From a checkpoint of a small mixture-of-experts model trained on Wikipedia: 944 SwiGLU neurons an expert.
Below are experts of layer 2 (counted from 0) of a mixture-of-experts language model. Rows are named router (the router's row for the expert), gate (a neuron's input weights, with its number), up (a neuron's input weights, with its number) and show model dimensions 480-527. Each number is 128 + 24 x the weight over its row's rms, rounded and kept within 0 to 255. Numbers have three digits each.
After each expert's rows: "gets" lists some tokens that make up at least twice as much of what it gets as of all text. This comes from a sample of Wikipedia text that the model never trained on. Tokens count by the router's weight.

# expert 5
router:141114133089073127120094145129162142126085166123146128123095120109127116107099157091139119073108128075129178177146109113128135120083116137126147
gate0:143120142136133117136099131146085152125110121189144115117114131130128120118150134156162118096108132086084165139099129141149120107163162146089110
up0:136114184141114112150122146121117135116111103154149111115114143131136126105129153135124174094100130059081163152091129111153142125150173158077109
gate1:126103093155132136153080112152090111154104106119161130141097174111108168131097112168145171105077116101157135130130102094131131154120133139128108
up1:139149110124169156145115084098109139185113106087146159134082124134138102101094133145110129131129161117111139103146103086154122116130103125156122
gate2:131142124125107149117104155124161152109150101108138110129139155178114147104145193144115130101164128125162147126127117117125083109097198133098149
up2:136122132122092158090119143121147163102127101115131142137138158175118165100162161157138143094148153112158149111128121120123080112105176142099129
gate3:087133134059179156105135097101101129176148132159117113180096125128144125134119166111128106118115141161111156152147090143136125099170139077164109
up3:132134128136146096160131119161163116106106115096142172080171088114102107099097127135141135116143114123124115081133131110108145120114100139110128
gate4:124115106160113118109112109119115122143141133120131088080128118181140141132112118155116110128112116117070155189116121154096127083117117112081143
up4:105107122187124145079100131118125135131138190095155104161157113111149176119106135100132109143107133067077111158132131158187110143134139089078098
gate5:121119163165109119109110101126100106115081118153121153133162143090140140147138121158143151111127143110125162136120141136114127102171101122128138
up5:128148165131108118122133117123083095127097135166096141128170116101136152170137136150149138104110095155109154108144173134100142098124115102123133
gate6:130079166114135118168137127120124115154100099125188107120125122113140153177102141156104112080133128146125149135128084153114143109117083129137146
up6:085195099139104128169102161118184163083162194149109128140125144125173141102120139144143124134109055137122096140148156090147122130074147089083130
gate7:130120132154124110152173140118151155125179141127142113142113145113117144187137127154152101128153152166109089135090135147116119105114132164070114
up7:116129134117100156136116096108147115175090134100119083111111115106159111123108135133124152085165098134145093111067099109086125118063148121152140
gate8:153112125139114094126122147117153118098142127169126126150084091112141147136061113153168131148131126144172096122116085137127099137164131102166089
up8:129128144126112106125133120150167138117104128132119146092165095113131157134107108123122092149112144163168113141138138134094134128116103133136125
gate9:150131111075141114129148119148202159128113161102164176119111128122111123144118188151162123091103142110112170106147118145142102068100115117092061
up9:114126154174115119112093115110074097092133075146102106132143167123122120119138083120112113140152124128151073121109158135125140185178150138162187
gate10:076142158123104126124134112100146093101098121152142126138109150134165144128119140118087082108129138111130139117129129126129123126139150079165138
up10:166089095139150130108129153152121113138161138121121115131125090103114133145144149095164147152145111143156132138117117136157164124134144130094125
gate11:114168158111123123137161133107129109110098125134119152142133169108092116106076131113142135115139095147135150134122108137105089136152099134130134
up11:155149107114136095097158135128148163133127090102100196103114152122099143119135070096165169124127135100134157119113123103156132125137170126135125
gate12:151154130102110095117149122110141136112123123100112088147151123124113114123102144127104131135145139133174098100124135094111063122164157138120119
up12:094108065139107103138125097114109116117131117155106137106112142139109137111144113155140078089132130146141152136100108121136128153098155111109132
gate13:126118131154111094174105113155180134144106120136120155115140081117150115165095126130142156158092165104087110109180134109153111090132160136104143
up13:173121136108139120101133104122151190081131135089135103114117175117122134125070131156153116147139156150167150177192107130143122109162167105084142
gate14:091117116078138133117135123138157158097115163124146125140130094152105069107138105135162143146165115073133123150093140084086105137198116179127096
up14:158150121160102145137106115122087097173129093130097117138126160124141180149142176136103087124110139162105137093167119149129157144072121086137154
gate15:163138161135158135117138140099123162112106147132137117133115142147121132079120170107113121106141151139123102118132140082163130143123126147123181
up15:161143139109166130099143142158117163160122111145117119101138103112086098074162133098111112105129154126124115119139150120129080144109075172155121
gate16:169098125076120123126106101128134149111128157129115128135117133156113124127138144150114141116149106147122133141124110123188105125163165157162111
up16:104128163067161092114129123162113172157129156071135129087142120153141099126145141157109149139129138162124155150129110144159079133100128175139084
gate17:116092124111093149110136141135146111129136129144119121144160114122110154126140182115094115190157129112075151074172093158127171154138150086118086
up17:131136138172121143131085105152122148106143124147154131137124153125148130144110141134147128100108123162140101165137119106119119129121127180136132
gate18:134108129113135122127121182122102152147162141129112152128159127158110093131148110152167144096115133149117109117133102145135126109102125091140129
up18:129128116099132116098114124135131102148132108084155112128140072101134122080144140145116145099147128171123184117118153121155100116083076165142109
gate19:092117114132176148163123100097171106165138145112108096101123083131115152127112117113149112079096148126128125091113118157147105162122097137133136
up19:084181095101136086126144186112132111160125120074139155172136166159153139105087144111116099137123171125136110092145129159119117143129143133156193
gate20:108087154114096139133103135096158156125150138126108150157118122139170149116106165131119087099111109097158158137140122121165141070146123128145140
up20:151149105162099127127123127137158106142116093066162126081137141131089147141170088131139165137132153134107128115129138135113117155129173110125131
gets: " the", " a", " The", " his", " an", "The"

# expert 7
router:108135123135087132143078142134077119121085131150133118112158102117112120108099168096114147111144130131113163083142086125166141165109101128096142
gate0:126143119110163152134098120156150150127111130141132158157107127123120079141079133127109120116124148147122113140122130146167127132098140149146129
up0:174133141152102124120126156126099167116150155101084148124130119121046168129155116146146126102115147157123168101113134139083133132120121113147095
gate1:141126117086130119110119099130157114115110113125157137158170146137106142121149138204153098104096122152130100090149167152144131105141111168128147
up1:113146104108091091121128129144125116143110129112137125145156135151099134127143129188141122137101129161139121127169151147115143128103086159111161
gate2:120141136099083085160147144132106135101166146133146114116138110137079140159144142150139126107117091152143164123152135151104098168095129139133153
up2:109118099104110160101114132136129147103112153127144121120120167131094151119170151149096148137105137161145150174180175137136128136123132171122148
gate3:101156101118090086119187150099121052115085146159142151135143128136186114117119133145148137101093141119156119134139154175111119083138121063108112
up3:128137178108164125150077128119132117135141118121135156147113118102130122143113129133139125164168108141147149136113118119153120171120131178157160
gate4:096125117149117142138118129152095127171125099163134172118129119092145086135174093195114087142123113147076187131107116148127112110127138137110114
up4:152123121149152109133156090127167118096098107078102111123112101149111117118094126097121093142124103121113149132097137119107159124153122129137098
gate5:097084145153139118124132149112096115102170124118114126158113140126104114124132157143133123158110141130099072104137115161144139119056144119152110
up5:115148111132126121105102092156127128117179116103130119128175095146167155146148087121117155074141068113087102153134127167104103167122121124138101
gate6:171168116116091131149138187077108116166109188194085108124174136132102145143160142141144149137102121135154093156126144123132113114088097148190120
up6:115156122107118103164141127117101150127142176122128139125090084139120136146196178142126124193142150095121160161105129129092061114120100135133116
gate7:112134083107059178175093138110111130110129100117078107171129150103124164133124143112149196117107112106133192125165087075119098112145133137145170
up7:109082163118121116096126116144098118110105133110120106089124121186111107116144085108152127089157098156111112119081128121131117138158120144139093
gate8:134155115151123120086104154132136127152161119164157109160148123124136112148099141172142180106141073156151171086139079073147094120173101105130105
up8:075123115125134105111142140145163138077128151155123114128140145149126143089140101163136164121053143103109116084164127100131154145109174131134126
gate9:175130139156125173134116108144124127119106136146165134122100098083112094160096131136134147078131159137108126098123109140102159118119126113129074
up9:080120117086136137137143106108139145130154124133078102141118145129125125113146122145132100165142106104169134103136125111118113100140123136104149
gate10:136112081102141170171112119149143135097169141093090175090078074109144102124153154137140151105124094095124191115144116099163160149095101154112149
up10:109121115104124159122141118111141136122131124106104137097141134166119130113123141154108153131125143097103115105161134083140131111111124152087147
gate11:077136146162148130089104132137085133138173140150124126129138125100151134128159121174096133144130117120126105157087092144139098124162188108097148
up11:095181147135138117121102135150121162111133135125135140145145134134117129146131149192100133094130129158150144139139137144108117112145155098130148
gate12:115154150146102158100104125095135132126163090159120134105128129115160135103142107105131137118134119145211146113132141122157145170114147150110178
up12:140142106143108118124102123116146100102128152066134127160118157144101101143107159116111104133106132121087071117142093068100171105105118087115095
gate13:103103109148144103108118139110104122151110156144103167110163172109140122078094157063133096131127119126143160153154092097155089084137114145083168
up13:167176110153111097157172168149145115147130141117122176143112100151156134129166096128102113106108158127137152127072127132136129123127141169113150
gate14:109180144134091131136131141133138114126171150144102132134144122089178069104123145145148109166122092119134169127125157152139146102098150125146158
up14:138105127157106143144119180109117108111187155127151152153171132132132096108158129157112107112157157120141167146103142127132098120108107160114160
gate15:129154111137088108139126091161117120140158105132095105060104175067143149134154152102140142096147110079116168082142146116130158121104140153119147
up15:075113189100121121133122131115118100122098186137116098121113094140115105131109132151130095142150133140104075087142129132166127138160140137142119
gate16:092176098136126110126100147092148112167097127166138127114118137056142072116137115075117068175130088113125162144128110084116189143113133101122139
up16:136126074156125123115099118119113082144119148153125161119090141072135132157114131067132065161131132108122179130151144128136173121136106158118116
gate17:098143117139123127140143127165134142141133141129130154083136112117169139149115153110144110120162128132145152108117096120097143138133154161102143
up17:133140105143139099094133136143179166144088125108134088135087169158117153152115147131140144147146051159129157107142114115167133107167143090107116
gate18:153104097108112133124112122098139138116115127145143152133137124146124161153136114140125117161137118083142162094172150139152166128125077086146087
up18:166128163132134126129138111123118103089118135145178116159108157150104174153125100157141087089083103126090174162092142115091122153098157122139177
gate19:126113136158130155131120180122125085113099111094121143132107142120105104126135134111150099123074050189155124105139103112131099160118093118115125
up19:088159104132158134130144123139138166126122151105126091115158138132163138135117088117145162094115140123098154109095137163124107132164165100163125
gate20:118106108139127159115170121198151139119111161116098138153062108150129146207132127134135136120128131127116155132138154161098131127109132126124151
up20:120124136186158121143121147120169171128119127122164161136171109116133130097137113132128132165134117114166153120129102129165127121133145115108094
gets: "1", "0", "2", "9", "3", "4"

# expert 2
router:122124114140168138142124174126108076118129094085100091125180130125112136126097148120143175142129095114134094094124071161166149144128050155132168
gate0:121113159124113137123125094102146131127102109097202118136121137144097122138109109140141141108097120096096129129149124126165125105093130121092145
up0:138103123151126138101126144147102151145115136137106109107109129117186144089076153119115128121140124116163128134122154113135149161139161138156128
gate1:100113089105102103128068109119129122117105116146163145144167124162107074111091124141124143110114113094119094177113111197186071137090102109126097
up1:118125118154138138085133136133126141128117168142195085140116137124105135092109106084133146075099178092115144096107157171121127101180116097143122
gate2:147194101164123148114106082137108070086143151143176148140117127163149113117108130103142131141153116102129109104111161109140146084104139132097143
up2:133120170100119117124142165160111151152099106092071110112143137135152111134108082170121144128138130123126093164077145090103131112108153136107144
gate3:117115149132124134135142125152145120119095110121100185115131126137126106113115134114172135122105129095131147125112130107128161106137134154119104
up3:075144118139137124142143163149144163121148130088080154081103094092149166146139098139147148181135183072130125114120131144116162129146125135109139
gate4:153154129148166083105112142113148149176110083149134143139115146164167163115137156124158138088111161131092144120107143079162125084119123123151154
up4:150173168101117096102146150110163131199118104143138126143129135114163165134142155157142137090133145138093131127127120113171112132128109083137144
gate5:111145120144085077110129165124116131162140138130154137135134114126120150146146154103130112117123128131134113116158118119094144133169169148114137
up5:102099113149116129107130153121151091112087091114101133154120183116151134180082152098116145140113091169117149072108111132088092133181136116127086
gate6:095097138197105149114095106158103127145093144168133109117133102146127179134186122103153155127093106092156126123086097143150145138121112105110105
up6:167152111147164143139147126087140154102109134115142138148144124079105124110074146137126122117126138148152145123162158127093108102118132116124088
gate7:089124123131154110141108132143097088151132138071102087087125123154092106135120151127105107114129118123121139115094102142142160085126114162090164
up7:149132132103113131137124095116125129144128144142147168136139145126111107125170095116149116158149135130145156145148127154173109123117161119116096
gate8:108117100127113122120120123153113143133123156142154104127127136147131109135063144111120105142073112156161117093116164104113104137133117098175123
up8:144108106131078091135143173176146126110091168116125122084103103117142127131121146139164106110118139153136140144123107144131063116123153127131097
gate9:149121124104132108139118168119158128141102149148099098155120143115122152131090153118078143087110148146082162152127138178184124092140118154153115
up9:158101124105114146120082124115113134133107168102089128144108104070123110123144148146072162112134137159115139160105106171178137111142091172135136
gate10:108126106129101108132101157083139165086126109124161137113111138143130107166098129179135154112137126181107148134174133121137130129127138135152128
up10:139125105123071140088138161145094134126112138130154121143137136157126105145089147090135125110162077172119123085133111183102118134129109128136140
gate11:128121149133124149138102144093127125145087117118132127135088127126155126120067142110140115112117163172135118127132090101101178126123083120126120
up11:095129142126111136081140144134155174187128147144109110125095130122119091121158121102131172109122163115113115086135077132136131156120177173091147
gate12:148116146086114135102105116105093113112152107101105124114123162096145125131177090200145157139104174128129079159165101130164168133135112107133172
up12:123173082154133093159162131128097133076116098115107134125148141162138129129200185165110136146144136117173221129122158107126114137104120096137115
gate13:121147127091126144136152160169167137152104154152105124111179119077128132087119131131130099099091116182094101124114171115125108165153142133129096
up13:150180131157112142071117166129107150107132115105160116162133177138040121110116152115129102141137147084148153141171088119130138126139087137140162
gate14:102141117158148136136136133132126103158149182114127095110126158116097105153111101090219173107194119121132112118174158118131157113152144134121099
up14:071124176143141143113138169111130143104136082142117126105109130121172156131134151180098116109150109119104161135150124085167118112097101161151110
gate15:131130153136113105173169156107100146126103121102121146120147139136131164113157152141102159106150104127128138107154112120151126087118137112163112
up15:122119116123100126134095129143125080125164119141106184156110129128095133155151142122115096151054095119139110135114164135073131134102151150131148
gate16:130130164154086099097147100146126132173141172110126146082170101089095102128100118156138098150096100114099141146133132153122132164148090150129147
up16:128140137138122118076130101130126107149135151088130150106140144062101123115089101151099126175130112106122102105154135148142140151160086184160151
gate17:145116091085167130142179166158110127106159118143126129113112123118156128128101106147151154105089145151156087147113161128154146120099149137085123
up17:115171147167097126115087095109127111136110167117128155145121174107159113127142164098108122145142129111131157121116110140134103151147125142146109
gate18:110129117140146135122133103109106130116155153149121133105115139161111093111096144141153096122125153148116137126139152144121167134112126127135142
up18:137134170167157146126117094137123124122122158130122128106133105142141170164121115122145124094127091131137120131123138136109150139121126133128115
gate19:160120103127103122164132148143089108113092097121117118103151132119138152153146072142141158051158144116137166093154108108111117105141128097147124
up19:117115178131137114122127103132123161127084131116140131100113126122103107139109103145171146106098114089090125106112147127101112088156133151097173
gate20:128117084054188121100139138131084121099087092128120167155141130125105077162119137110117124128143159144162097135122095109168159166134116136139139
up20:143136144134119071130124155117150116198141105141113111114132144152094112151104158099104143124127125096167139132102179089169132125139099134129108
gets: " of", " in", " and", " to", " was", "ed"

# expert 4
router:097117133137126125144126131134082126121170150173152131136133115099124149130102153144151114183132131105122133101113103126119124085116150112129148
gate0:109166156133141082157091125109127149160147126136136082131148113134120134109159127155155152078159157132093150102142134162150137106082139150175169
up0:153146165074130079095073128172151148157131134162113124125119105160141108110167108107162153126147147158135139081124112129106154102113140181124143
gate1:132109116113128137120149085147126099158095089175138147146125104121128156134150098183144150130092113114131113115106131126146149113110162075120143
up1:060156069117132117120141115162078109124122118115076141150137153140138128140173136110111120107128141132127100146129097075165119088074184147109108
gate2:176136159161144111117103127114104109150098109096138122127154110116103148090112152094151166148134114151123084137171163140065157108152134126082133
up2:072093087105076160139152153163137156083139097170132171138153138130188149137128106179104073115140151112138127179116108118169118125106119127127107
gate3:135109112144081111137159152179131127104171118136149143138118118121165125150132140116122113115091145114093093171176122113104093131155129124125109
up3:118133135087176105098037110105132116142096142118125116124109166163107120110116089155157118124129098135163131102130164195125154129100109178125158
gate4:136164112143117114109140172137182108116095138140129144113114169150147105138162134160134086123116095092119108156129148132152111122126137101148156
up4:153094137115133134143112124133108153143137119114146089108132120078129114127067072081128147082103142148141142143111096087109157120124079153158092
gate5:129105102156125113109092140165162140108119113116112120088116092119107132126159089140110145131135091141133108082112138120151081091110104137165122
up5:148135139108109131149146097138108080120120113141171102181131111103114128123165163117135125144106104119158146127129149113104146151121127100110184
gate6:144157126145129108121099078089093076104116083154127129111126134127129116116114122145164101097134180119096158100136136155125115118136124128137061
up6:156133115122120091105078093117103134081129075120108145100124134133138147140111146146138113091127140101116143152129130138101155134122156103154090
gate7:086136187155142122107145137126130168119140078083137103133147150107134144106128121168071089062147147139135098159138129149140114151174138126091132
up7:123160106133157108135151148107170121114095151119119110164143129126092138106167116119084084118132163131134085109153135099169122176135111114073110
gate8:162109161099075125132116172118172135137116084109102101126129109131136133092141136093110124123085101132170096125174183163124114107134145118142097
up8:159087166121119091118084098104169135093092150114151101118149149132136141108131143104106129169151153112144118133161122130142139104162166100115161
gate9:134113088117106119108162190108158131159083145129126106155119149112173121147125119120152144173119136085157092098122122116109108104150158117130082
up9:106095114139141144114102106131053090130164134126129166104122144151117148081073098146106102132142112161083150148150102110077100084130169118136084
gate10:172127166159183134109169146163140148154077132094196186153103135134138109144145121158120138133134154152092138115132148160118143111125141123109131
up10:165168106149114128153117130131134147108163100162154104152108134091111108120126128112140145120125167170196115143076199150116131081148151118122087
gate11:166130152120206143100131096116126155069138099132072105116101127129121084130133127173118158129133130106120090080098050128143119132123112147177111
up11:061124139127110138149133146133080094189143144078140165175111164164117173106173149095148142163104151165096151146191210136108105124132171137111185
gate12:101132133152116126149101116138125132100161131174126139154112116109159141117132138123121123159127137140114173105141122134121130085131125131068168
up12:119139145168114103136151147158120114146116144171145086149097108111168137114143136118154106129140129086113106157138124162148094148158153162130122
gate13:158134090127143129129164144141149090115192087153108136106159159121099108140125104147144072117095125111154164105112165126148153128089161117156158
up13:125124105163139123092088155111119103130160096153098122103136112143130146136118141147148130136077126126157140122128113151157146119130132111153111
gate14:155142167164146148112137105135099149112106116124119088166098146152092201147113175115120170152137133085077148098164147136080145152145153148106099
up14:119167157147100133099151094146127112132143132061142159174171166115094170135128084113086144165091098110114115099115161117120133130140095099122103
gate15:154140113155133109150111122152126111117119143136142086140091131134118099159142093155140118136105101122100124100110124181125141124095142093150109
up15:155147123136147097142175118080154155129118133070131115128117117118103087125121142125099104141102172160076104155127130138124135145113151096168107
gate16:119149133143114115141137087153086158152114163132164142103137141097137131107092102103113132104133083139164066130163156137130144101102141098165095
up16:138143113121128103105154132143102138110132155148166116107138162082128128114113162114093130148118157122123109150094126128111116112092118109124112
gate17:167169125133156104144105147127104158113136164173084132130139161138120112148104096152151147115125171107113145120130123092142154134110141111115084
up17:142140100104177129097169151137146148145138136131084118137109162156132132125089126090132143140108163073154139128118106103118118110133158126120119
gate18:106153166129090088126165068131124138111157121121143186113089124144100116154180146119153112149110140131141132140128147126127130163146120167079146
up18:135150100132138132133135188125123173098130127139099144105142112135111164158153108139121142162118106119157113142144099129103140169135104115128144
gate19:097141103117084114176167131138136112086094126133104106113081149073107156101155140128138165127086116147109156118131072123157173104183157114095096
up19:151072090137157129117111144134123103114115122145143105136113112126095145124138104142157148164112121141106152096102123117129149103126151115092072
gate20:128120114105185133133171176162126136093132150145110084149111135114150148132141142151117174121151173101104073104096186156083140131107173149122126
up20:110166114124137134132113156135168113142129099150105158086077139114159132084141116165134142092133144138124128149109158140136101152159129151151150
gets: " |", "\n", ",", ".", ":", ")"

# expert 0
router:119122116110105132136133135123050154171098138102159103130164155082109098139072148150154150078132096093110166183108074099148131104129094093083112
gate0:122113135156117143105133129139102085142102089116113125119130152115108097109134120168102118136135129145157137130175139074143128142137129121069120
up0:105123051113140118168102127122123161132140130137131140128129115149156119167118148126096149117106120113108119089089112130113111151141107159141137
gate1:096128124185117118104084115127102122093114121105134151136134170113086108165113157148108137175124145100125133149114118103125153143154158116149136
up1:134076152134102142102080140106159114150130174157121161136121112138146132146114123112135193181149119070117150118108148120119115120130141096143139
gate2:145142122200120142147142115120103128165131152165140122172127148123122157116141106128144127118088110083115116128115116122164188083093147143108138
up2:111119162099126086109110153147127190142172106125136103143154113160138120121086182136129128151137178109096103138133129105110107145155143103137159
gate3:115137121154124111160117109129091106122148137132100100147109149153155128106160115098125139115125091151148147118147103156177145085160113136135123
up3:148115111132133126156124112107104102134123172129134134143141088127144136124148143066088125105123102149164121127149107140113117099099110116138130
gate4:147117187134077157099095129169122119116143138158119155137108114134126099125134125119113097136149159145149116129088126108110104161106124168131120
up4:141166118135145142128093164114133179109133122110108117111141134101195111084117148126128141074129167092119146139098108181096116114151146135141102
gate5:138130125146111127121148104107152154152116087145123122118126136114135162121142107104130133146118175105138092130134114153142138164166111124165094
up5:151133161181147129123164116096101122160119132162156112111155151129091142147132094116131122097106129091113121147061121130119136120144164076176101
gate6:081135104135136117116151139116126158097069152176101100114127136100122082131107126131149167104151110151149191129141143100121158152141073105099110
up6:144150117118079138133106145107147124112128139102145146119116103134108136136144123104096148162158132135118158128122132094099130151123170116127140
gate7:119077156106083122135130130119132122136139147127147120129144099140118135108131108099139064112073137107148159101149120169119085112084136140106112
up7:142146122133151114143158113152162135127144135071131136140128127071112119163113120132079148142124100125125141184107135163138154147127096124104148
gate8:169171124095105125123090132123128136122122161115121106130119153194137132147126108133112135142124180153144114143084136120172135131108160132120109
up8:158100154127109131102098116121155134123128138137096120151102152159135148131107140130129170147101150128121112113129148149139162151129117145109097
gate9:136119134120125121135154124107095146133139131126122100131140174159090131125128141080090127130147143101140094156121107092083122151124121151124149
up9:150167179160149089142121101136110132129151137091140129067122141131117135145124136105120124190138127137097107107090144104156100145145140069177112
gate10:135143168143147106090121139155131059123164138128097133125118126156127115094102149140117192129148170124098165124115099126131139131129119091136150
up10:097119124140121164097122146113131126150099112096119150186077111129089121197107137154174108120119084187148106131164104129160142103130129157135130
gate11:137121139115150120180121089115139160139152088120102146155127151150168126137099145123100116104118107139154147161137100104134135188155155114132118
up11:126098179136139117109152096105147155145160120149100135124115148120164110113113143097151112151105111141169151157153097096122083150118114096110079
gate12:086136101105133104124114137149162154136150175121115128138153093131161115107149119159151154116150112126157112168117131132163099121117121183142136
up12:138115106111119157106117117162132121131182160092073126116113104159138120151132141183167171115150119125168118186154138141170085116164120163151133
gate13:093131127131098135117129137133177131145128125164111141136144089148130108175106116114109131131126113139135139096132104133135121129136134154107076
up13:114102129113181112111151125130092153140120112111096112143080123102090128108078139144106120160108140137127110129160142134124129123175149097160112
gate14:080132158134156129130187165125115111128132148116145156121128131133127090099157162152128118080109112124110127126151130165142135065111135170133140
up14:119139128129121106117121169105119158153141089167121092123081143123110190173097103129168151142161149120144119137172139075129138142124131131124136
gate15:120120099101155106134142100072131148129106142131140111138093123101164151126152116133160135073111137078109164126132125117128088157116140155134127
up15:121126111062113113127117129109147156126069183142101122116139134085131125148120155097156128130115139131151124117134156146121122154107151117095122
gate16:148117083157140128116132110136105124145118148127153078122097131131101165143114064126079079072152168077168138150098142080091121106131111105158173
up16:097147148104143133135104083120137115151055120127092128111098119123110083156162160123120144133131113149082145161139109134117091137121161107103115
gate17:099153136131117136153133114142129147099121115131118105138140180108169112129089134158174140145145139150127086134121086147099115058146107100120119
up17:124150143135148110188115126152149147131171150159179142111115170140162126141077119133136127097112151146115158109143107175107122115146112131154113
gate18:117130111130115156121122116145183092111100126140101092128108121146140074147105153128064111091189118122172132170118147161095142130102102167145126
up18:133109111087144128134157120124083160131144120084068121161155090143163178117113126158161186129128121084113105093149162104134186115150109036104145
gate19:149140091091125137148125139168121162117142149139141146126109105105152146057131157136164119148149152149112154122124102130148118068104165149139118
up19:120140117108104101157166132147103151149134140102118161151111107112142161100168160105138151135150132121103136112139133126175145087134153120138138
gate20:151126134139152132080096111117119132142089127116147130142159149129152135160146116099159152120096155113153134136112171117135097085120118167152104
up20:110151123106168118142113109100100152116112131145112125131140129162105117101157123136133152141080149119129113124116106122117108145147136167137139
gets: " ", "-", " (", "–", " \"", "/"

# expert 3
router:116118132125135119102071131140089234152071126107120156153088108118106145096154147109182112114122136128111188122082103067138112099101124072151158
gate0:081138081137129148132070096132106109108121155097147092132093126123082121142093138142118091184173161106123170128117122119135123103183135157075095
up0:143143151155114120149147101100116107126131121125158129110135158102165133092137125124132168084140123171120116103111124098139118147227119095151147
gate1:129088103100115149117131143131179131150105046167162163133129114127115111098119115119117129135123084097136117089135132145162135137138138160142176
up1:133145120101160102122137148121154100134115117146104101118150125133096119138108147146169139143142109127108092152149125105145119087169169098128135
gate2:148087136146175097155141093131115153141087091095137103113094143095135116140104134140112155084078178134168134177147116123095117089138161154124134
up2:124118123182144083171140103144117160141095106109134114105097143086146119148113125131104178115085177152170132184119144122110102104109141133127109
gate3:137133099152151107124130125146130125162105107141102119100122126159107159075115108141169108126173100135165111136130127129118145162087110136099083
up3:162121115103126138089115146112091144122170137086110134134109139123095129162151136113108120136086120135116111152157110122144114138122114117222144
gate4:120139122119135131150122143112090145112138102118115140177151085137107143147103114161189119129142097113133112137104152147054129100149148120187119
up4:123132126117124130127127155126144096162097113133136141139130190087116104124077122093119139131118112130179137145096138144160110123101122120066133
gate5:159137116129150128137119127133127143120131137119102154105141081121102078122127108097135103096079117113146155105167146134098129084141150138130140
up5:069119129105114138119117136128127125121127123156140090145112158114113175121107147151102143136154144151117098165089136129176143151119087121128116
gate6:101129182159139134106120122128073137126104164092106133105124178101177126160157124120168131177152148117144155134108138162100123104150103131081129
up6:140124141089097109142106100113138131109121133138107167107123107139121137089067112118129111113162132160084170143115139145116140103084092105155160
gate7:132125147182086113091126070098120122128153148153123086131115117143150118112121176119128129133131149108099121136115124112103092101137138126107122
up7:116129149172103147126144111112115134126125142131128104134126126136122104127119166151147110141131136137095106144107163086106125099117146139127090
gate8:130107141112120124120138126174126147168146116159159124131071130105083127104088165056120178118163157112096099101127122157116130157050138130104165
up8:128107156124136107166044156143152157132135125137153114129116115108060137111113162128147165123159126151104154102171143167116091181101119105101108
gate9:145122097124109161087133143141182137103086104128125160162111161160136151087099121087124109130171153116116130133168123152140125069103134118116101
up9:121166118073154119141108096111149128143152151166090167083141087137085097142153150107120113130160090119107153100122152143096120185150068124121102
gate10:138199154109140128129145151096148091103203103154148150127100149139141075076114119131134107154144130130127137111128131112097076131120125155094109
up10:138043147122123146156129128163120169121083137108109133120147140167137184198117129125114175098125125141182170106123135133119150115130114133151140
gate11:125089156153134114105098156167122179125143139116190140176091100129150126114130148121134158110106085105130134117157166158152111141142137093161133
up11:117144112135077158147135109105082123120103124132095143106128170120126136157117114154094109154109158115093125144098088130098126147113105139114110
gate12:087151119138109162155130122144128097157097150117141164106101115168161135157062140099152140099113109137109130137116088183158128154125142078173142
up12:082121098115128104132140139127125098178128181139101118124133171146147150123140104145131152128111125154121124158135116145125145129130101073129179
gate13:118086157134089110127157152145113091118090155173125103143129139133146147149165139130133124095157120131150121152118134079114120143135081103085117
up13:120116154099156098141133099154122159104079132137116166143117109090086124088111167089142128129104130172129163135068127174094071124110115149140122
gate14:228131140128136160141124114108147150171143137109127118130173117129161121081144116124112111146146109097086097131170134106122158120112138160098128
up14:142103153126145144156101061108121125095115142165094129105137142160097111100154141101138156119140137190120143154170153142132130114089131127082136
gate15:150187129146121147129103131126116144149152094112137122107146161127131098117184126175115136163147152123136150136146125091136148060081100096087173
up15:131113122133116136114125144116153124138119123116116155143113134109150170150077127099148096135131141143117162115094110184129123125091190132156096
gate16:129078117105131113093125125142075148122082125083164111128148134167147118113074131077140111114113126162123169117087152078128118118167154107125114
up16:101089099116122141120137128113100167110132097064164123136158111157151145137126146078172103116102128147142142108087142121136138102176107110156130
gate17:138124131129112141106141132111117125123146135132127135160135115105092102074148128146156091100112131138092114156143177130127123062131150141171132
up17:078114091145141158126125148165120133159119152115178131116092118138173118166094104106111168124105129132157143150137136150133128187116111119119104
gate18:121133103111119117142142088085163146113131098115147142104119143152132153098162145107105078159128091141127142115123075097163133155164116131116131
up18:127147158159165135155082145113099114118070122104072090160097142136119119129116134120118152098136151126131150106124190107113111097109176132160162
gate19:154181170126115154168160153151114124128182093133146152125138094120100133147083109147139066129075101160112156141155106118149151122147126126097142
up19:114160140060125151150094177158133142095129114127113165109116125131150090120102110163082144115153154115135175136112097144100071085134101166132097
gate20:141196138126123142140129181124163128126143138135069146148123137109141088128138132137106131123096149103137091121098084097141101146134149109106108
up20:149184126122120117117143155145137140079144138119083133127120110125140101131141149143085139138057135110141121111086091103113123130131131133127135
gets: "s", "er", "ation", "ers", "es", "al"